Below are experts of layer 8 (counted from 0) of a mixture-of-experts language model. Rows are named router (the router's row for the expert), gate (a neuron's input weights, with its number), up (a neuron's input weights, with its number) and show model dimensions 0-95. Each number is 128 + 32 x the weight over its row's rms, rounded and kept within 0 to 255. Numbers have three digits each.
After each expert's rows: a language model's description of what the expert responds to. This comes from a sample of Wikipedia text that the model never trained on.

# expert 3
router:140080126127143194162072121141116068131094151112118159167131156099141085170123142140117133129111095137130082111145138155086158158131106092162155089143130108151125146134099131122184161097109087167106094193149062132176111123178059174156114052127113130093127117156062100100114066104184129172
gate5:112145125122126149139122157124101075154124099147132138148129128108141108152044153101132132153202123105125137205105164137065145127135120153160116080166129131147078150143201096172148143121136123069147110159148098161159139203130073105066148074092116143133152067168097084090174102089156127168
up5:131202128162124168139106050160115155119113089153101090150131209165154140142134129164136133163083153109148131132184171164137158122122148150180170173156125172124167167185123193152076138169093114077137147147099113070122144144117140115118156107179175168114090145134130095100085101119094109178
What it handles: Articles in award contexts. Function words like the, in, of, their, mostly before names of awards, championships, leagues or offices, as in won the, Knight Commander of.

# expert 40
router:116097203089143177127063044138135079101110103124122098158104111080109088181127098140136148144120072133170125139175125190105104130151082108135143162153057086144136123108143127178126105083102121121103117154125093108168090147107103149110162064157135135138092091191138073086169132106107149131
gate0:133144145103122107168127131155162097056133173127074107138142144088116118161181129099152084089108131053111132151143071090157059116148110114180106156203098136142101137123123097093098137119187131144142155203125121105085118177157158138193138161114111094145118104112079163113125156148100161059
up0:116136159074157109111170170079118156097188153099117128075116059120139087116133133057106117150145163182139152200151129155141139107104119181124112089161073089137102165157152117106133142104103125123153147152120110161084135156159120114068040103163153084064118172147152097098104129163129160121
What it handles: Capital abbreviation pieces. Capital letters starting abbreviations and codes, chiefly U in "U.S." and "U18", plus state and country codes like MN, NA, FIM, ITA.

# expert 7
router:093128131117161202137108146097158108167119169111110128136100120073110072165153110125166148109101077116115105117135135134060114129116137147189132074160097089121161107072117071161156127126091109114085121162151100052120078128100064181162179121139158140085079105147079113080142147110174090122
gate2:163142055143103185147106155085158116112147097155113106131142116135075145122151115158093127111126107151178156135134124125112152153102132192118125054123166150150151167144116130121114146136136041085076078185127149131117117218156127103180169147135084128144085081192111074139110128110131191113
up2:154124063123189146122142141168121116097140121111106148199109106189135151161089113155146120128165067135082186137121103104123134172100077174115127103127162132131208114116110130129151144140117108102065089103143171131142097172143082114102115132082163136137053119118128091032121103125103141067
What it handles: Title word endings. Last pieces of words inside proper names and titles of records, films, places and teams, such as Record(s), Entertain(ment), Shangh(ai), Racing, Street.

# expert 32
router:108074141110126143148123119153138117176116108138068121104121171067121076140129111143136182130114112100200092120129121135062140077110130092164174087126056124138123110103096165158156115074102135116071082166103093144117085132119108110147144096096110146077098102181102111122158103046206145118
gate1:091191089104154135131096159170121107199102068189068091102061153132147113148109180132133124080134168124153132161196120134130145098079111104116102101120091116174124131133187123139092165126126071123132129117106100153141109161150143181171145148061165160161109148154142121173099177085145096147
up1:138115179129129156056135090095098113040082123112135187118139161113128115188158089076122165161143141159179097128134139113122198132153161165118097112156129165128126168129086141127117143124146121144185114182153144109101121137183065139133151138133077130134194142125128132197141196188119127096
What it handles: Place and taxonomy names. Articles and prepositions before place names, plus word starts like Sec, Prov, Is, Northern, in locations, infoboxes and taxoboxes.

# expert 44
router:085117173115187170163121156134141092111124163173121147128127121090064143175150072143114106175099051157145108108114124120076105138118110087153220105113075131133109139119114125126113125116060122148082129145144092079131117124106089149128181111107121106092141151190115071094114072106073071127
gate2:163181124120172119162158108149125130120134102175124124141091104126086140077122137216098168161175103059170118080113104174125043146116122117127159057105129126159162111117170100165122193129114100150086087102182097077128124138109090123138161071103140130133129148138072165112085134118108087123
up2:176076152123075107123076152103098114164141107146131085138130088091147106134166123150095112157138112105158208105065108167096126092162153100085163171128156142140159139108167134049128130153110118095091125105163109121102159112127145135097159145110075097111201106212094125094124073098156128074
What it handles: Mid-word fragments. Middle or final word pieces, especially er, si, respec, ati, as in driver, facsimile, respectively, Prussian.

# expert 34
router:098088151093152101167077124122164079145086129106119135100152139068152100101104060149133137168157066149153113111187149150112142093149119117165130125103113130144096115087082143133174137117102148210126129155111096089136097179131101114224181139132130144142095151161100081122145145077201087117
gate1:183105155165152059110103135128163135124097187141130116121129084102145175136092136181133089091173161149121092135135104166146128138059145143114085114098084098151106122151134064133155100138145183164087140096103078118092122148101125127070171118066052148121089142180120087070129133128172104091
up1:141070155085171130110121131163085136145085127108083164160150105159116160076105091134076054136147176154096115144112078167162093110154140141098064148155159057107073153059148096152119104105108087160141110112146129161163078104171078170121114154164086131165087157120121113112095114110113098110
What it handles: Word-initial content pieces. First piece of a longer content word split into subwords, often ar-, ad-, car-, mag-: "ar-tillery", "car-riers", "cor-responding", "mag-netic".

# expert 19
router:121098142059163142136065118139150071164120162122100128101137143122116128132156097121148113142141069142149075121093092131057144134156135109162077092077094091160167112081136110155106156128076127162124084114179059073140161134103112171156094145103148153068135114177106113167167078082109075135
gate1:124134140104121096180128079123116083127105112163079123142122087090117144131151115126164164153174135198123063157183143143136099092102115138166119116126089159111142221138070119123158129163140181158139093087080137071229150169125152130135146099130148140082131094112098118144195117171158123120
up1:167168139125111158130170117164113092154118112169120089084081075128146131071140131097137093113161072072150114146161053093080120131106141145080148084090115150167097128135114099152081199163107185101142127112151103130116083178073186112099120145146133181122106151123112081159103186109172131132
What it handles: Latinate stem pieces. Word-initial or middle stems of Latin-derived words before endings like -ation or -ated, such as or, serv, educ, administr, associ, plic.

# expert 21
router:095110175152155140130118131097175042136104138147065142124139156054134080139133097141146145199096099120126130104121085156055147123124079116168172074125084082141109125112118124163206112086117115140087138160178095082116093128121145142171132121122168113093091108118126048134155124121170139106
gate5:112101113127136082122144060079108146136114149198144165158099161145133133168108127109117091180120117150110127160161091080141184168101065102112112103130121211152146154150146158147167086148156103123089077132121060146101102143106153108188150134157088139177150103184075092131107149122125144200
up5:154099171095111155166148119098099079142113086178178094112145146104132162159113152105108121132116062168159113136122133095110126162135138116118177137126187062117189111149099173183135099150150085143087089151148131124075070064078094126195172114193150146139087112152116152102085086130112136108
What it handles: Adjective suffix endings. Word-final adjective endings such as -al, -ic, -ical, -ian, -ite, as in federal, digital, Ugandan, Ottoman, satellite, bonus.

# expert 47
router:073108110113169166134107112144154136134093145107087097133074152133124061183145115133108171131129083115126130133154122172051126076164160143195139086143086100123181128109124102138151115127078137119087156169193088071164088142115090174148150138119141115059102130155125071085140070085146128117
gate2:069128085165104136103126165100111129182052164104134117158125101120122063134182087149147154121152136146126120130145131109063100123115148156166144109201177140150153144127097105145189074122098118070121123137094145111113110119119091140135165084195139071206136165148098140085157114124070174118
up2:143121141067108130102158130078100113146120142090131093115127100060132086106097146065093156124140165123082125113142151142156108125129157118112189203127124127096112127155154145203086137197134109102127156135120136083076092085146050209120143120116148070092070177142131138128119151079101143141
What it handles: Proper-name modifiers. Capitalized adjectives opening multiword names of organizations, events or wars, such as National, World, Royal, Air, Foreign.

# expert 11
router:129069162122121127134138082101157083139039120143087110101108129106142108118109086119118134131159123124154078081141154130113078166146124105180134135079100068119145096059061141127103128105098163199089120145194073105120117170124110193143111113170146119108102122196109101121118135105126059130
gate1:133124123095156129113111125121095183101119079162050066077115134067051117128134123140144078160156146109086174040152144127204141130112135153138189142129110089131089131139113161133090142123086135125127137141152094134148097100162081133075152090157092104140117197141140160120167108068104135136
up1:166121138172126086160126136143134140092143164157080118113171150192141119068136104075157155196117170100046159157084061112177122153137145112105115172154100129175130099140089078115144101147131093134120105143116116148180162080148130163155195112170119124095104162110117125108119054141164112084
What it handles: Non-Latin byte pieces. First bytes of accented or non-Latin characters inside foreign names and words, such as Cyrillic, Vietnamese, Turkish, Japanese, Khmer and German ü.

# expert 55
router:115116206105146132127127106133124088152103152119092087146112154135156092147165081167131122140086109161165077091114111198091155135111123144140121109118093113114157101091153116155168182116049105150059104161194099080130098111169130136188155096171148156061118144137105071126171119089167121108
gate1:089078132124157107126131059138187122118159150134106135215108129149167122050136103154079106071119120120120081129110113162150153133098144135090128119105114129155123093111207143122119093119139056117120100059166166124100203153126125129106100116127081123124085100187123150156133178174132105178
up1:162123050091099138123131157112167062120109125164103107135115109129100169099137101110150108111099135096126146157117135100184118163121169112176105120171104116116211139114153097173182128159110151123147124127076147083127165113061128129153128108147187030204117141096164120095113187138094122103
What it handles: Hyphens and compound modifiers. Hyphens in compounds and word-final pieces of modifiers before a noun, such as side-effects, present-day, under-17, main, major, secre(t) police.

# expert 49
router:119099151145176125140128106137140115125145163143107101109130072067142094122148041179116096137084082111145122136133132193100114144160088130148130105145109131201113106081113115103141087104083069161083126167145103122164116200114088113144124065121123153089095155129061065093169121098149079104
gate2:221106075125143091091147157142134162128074165097133134153146178116112133104152089161090124114130177139134101119099117087135109150125098118088142107064133180157110187136163116135142138197118148087135091159142155173144135153138125069103182106080139151071097126162054103064104099121135086116
up2:110127117128143175121137177156156144083134105078104144099053108119119143141091128152120075210206148154156134087108188080148161156111196124063142111158135120128103101097116108147103104068127152214135090098122102145115142116141155102144150074156121105157126149148142124103099154149099182178
What it handles: Auxiliaries and adverbs. Forms of be and have and adverbs in -ly, such as was, is, been, never, often, not(ably), primar(ily).

# expert 12
router:070125178138129138185084160146160085112092145110085117142150154069123124153114069149153147077100069100179059105160131157074119144160110085180150116116133118157144142084097151153120145114070127164044155138144105118150073141123131150161128086145124149097127116190114114087106144089127074163
gate1:110113177106106126118131140143095143104058201092103108137118152081067151099110141133078161102182119148145130145187112117153132193159040065149087073095075093136107146094131129145138156132098078094128124172119146117191106169113163143128138116152165103088069116139114099180137150121141120117
up1:135084140112126109161114142093118171142095110095068121090125087167120087108154130139108160170140114056115097140163161095137198125102091101153099182122150174052124106165154131054100165115178123164126129137114104109123131108147096129117175087148115073132111199143133102058057139155157142135
What it handles: Latinate word-initial prefixes. First pieces of longer words, mostly Latinate prefixes like inter, con, pro, dep, suc, Ex, in running text and table labels.

# expert 38
router:108144117118156158157084105114134112162108129109066110099128144116124054151127056122150157163095097128125110142169086149101160151140115117159144088096071110174104158039154119155190156056086104130082106159200087117161128143169142158134168103108134091120117109177091099072163141116132135115
gate2:146120090040119160163146138121127120098103129175090140124085091116117131129112150133128090157150116142073149111163096103113163142119090122128096104043183124138155104096170055171089140093151101092100104103157094121164096132114140087169074143096111130169111125148057105153123082126119114033
up2:117127180140111165153119112127131154132098147065169146099068097090182097130122134159152087139112141109129173109070099136108108083091102191161049103209116071104181108107109129117152102127156154137159127125149099145096124133093117161120153194144182099163101143092164125130084159064141165152
What it handles: Section heading words. Words inside Wikipedia section headings after == or ===, such as See also, Early life, Career, Biography, Plot.

# expert 54
router:132104189129197153141067128117153123138150105143100132098157154082115034161143074164111148170133086115176106162139146109038133127161122146185172112093105095171174118099156153167137127130104107135178095164155110156134134128129091161100087089154125136103114150185104101074107131103144082123
gate24:200162135124141161108118135157149136092126131155154121094129126177110164147137069149139147140130080182205115175142113169076156172169128142105072103070117135134151102157128110158166126195146126173086177136072107158113086123120155131117133094111124147085115154155114123174145195116178122209
up24:136145100122204116120118150135169110155168092064110100101068152134107168163184136101086104187091138101078183106114170189129124081143178155133130136068146144135116069107145108129082115109118151091164163200116120115168128100130108166220134170159162129147115137118150148137105134105118129159
What it handles: re- prefix and directions. Word-initial re as a prefix, such as re-birth, re-ferring, re-ach, plus compass direction pieces like north, south, e-ast.

# expert 13
router:118137163080179198183078092140156111107150177112126147119114136116166081140104116159131153105130137094154090103144114215095126116145139132160179087159054145141159138111133110090151164080085102126093129163163087119099082097132120158131152106150177128123029159189116127142142130137111076127
gate1:132133140165136132137162215188158122142120179187160128102173136121087157171152103050065129082099164136076123131126118131070103105166095145157152134146122105141166179103142160104176082089094093223115115106135145112121095147113112116131141142158122126104073185116087129124171118130109159123
up1:114112138157142104142150134051100143127174181156134141155131106147134151100178142124213100139112155152137097096178165205150144114167163132141061104165184087136165147064100148113143121079093116155123138081118171129128120131150136153158100221187127129110150151123187126118116118122069119140
What it handles: Mid-word consonant pieces. Short lowercase consonant pieces inside compound or long words, such as thorough(f)are, hard(w)are, Super(int)endent, Missis(si)ppi, plus curly quotes and non-Latin bytes.

# expert 48
router:134093118116162154172122123125138099146148179095128109130143111106182125118101112089146180163086101156163083153137134197101063121141141127174144080116118063138129107112129112118128145054129142196143051190135104106157105152148104177169122136139159147051118125187133075116124135165169076106
gate0:128149148144138103176128138074118097156148100210145139173189112154146174104133195148163088185088114139170131038108124147123137107176067134171108126172107148152159129114161155134088117114142131163145131106106064074041154111129110123143156131114165096139051130154151134123106129132134139150
up0:111190098154128120111110116085165100074146115115151138152177162179090114141106142224160165161124093110181169103111132065162113083127107145120159080165119165131129123179127114151145169142066175097137178111127091090104142168077098100122092163112083155099095106086126120102102167152136155095
What it handles: Letter v and str pieces. Word-internal pieces with v or str following a prefix, such as creati-v-ity, str-ategy, re-vis-ed, c-av-alry, inv.

# expert 51
router:099076171098165135134129158114128091137112137178087150070133113128115101101139087149082099126118077136143079171139128186072123102138110084163141101166094169182098160073105157153169105070083121184109087115140110097101128125131096161165108099179096101148082102179142076055131110124107145142
gate1:110087077168136138145143129104076115171075142127046070064168159101117140133123105111109073162104119162117143161159130107095080123132100112103183147124122072141124139096088132163080155133112119081156089096192116088084123118165076171089092146161125132148076128109145108098159131122051130102
up1:222097168140132132125130087161098082078172139080147118176164085130165104141118161134114124130178154103127103090147097057193145143143123110114164128171090147147110090107134167145101080156058115140115192104094103118065127110145132173174147171143141164104124169108139096124114186093117134104
What it handles: Short i-ending syllables. Syllable pieces ending in i, like li, ti, ri, di, tri, stri, identi, beginning words such as identi-fied, b-illi-on, ri-verbank.

# expert 9
router:144073126071167211135133119095188118121155133168056084115121112098180068106088085166149101101086113123131074115144112154114116102120108100122150105091101093128143105130094114148154183133130099126069111191144089096129125115104087140128142065155180111071067114153106080114150153137125105106
gate0:239111121132190131117173161103113104089134161153129139142107107121114124134084124063139124106136161132121122157113127212118094075146147135139202116087081135135175131137121153118131134156101149100148121106082089106183133079144159092122103120111149100103050158160080109106118157071083110079
up0:132152164145098188158130147117129164135096065142123118136140118150073170138146168142124074124147114085141039114147078081169131115120106109158145088125151117113133097149126161118070106179129083178135060083148092107093113061123111101113147120116062127153101126181183157127101134085186085142
What it handles: Mid-word continuation pieces. Middle and final word pieces after a short stem, such as por-tr-ayed, pas-sport, feat-ure, Mat-ch, and closing quote marks.

# expert 4
router:139087152072167116193071087108115100147084119155105133144110143073118079139151058106123176178103094123172063110135130132087146139133108117129154071082086141160149093138076117184142132108149088149095111179174074092137103185134102123131145121142128098091114113160071090149179097111119131103
gate1:141172110207148126092191099138114150131076079146138120131153105123050100107155111101156138178159102149123109104113143131082077162096181127143149094131114106142103097158107191096136137088091123119104108138187135149119163131130122164161153167106108161135130061109111080173112115145166030175
up1:154120156149088063099132118149141087114219145107141103174174135148092139159159096134079134142095119112101128141164181053147158164146146153131121116093115102070112120048088118101111101123066152185103157119161128169100158162082096136088142133088113123143157164097146141148111171120200145143
What it handles: Determiner after preposition. Determiners, overwhelmingly "the", also its, their, this, right after prepositions like in, of, at, during: "during the midseason", "of the Civil War".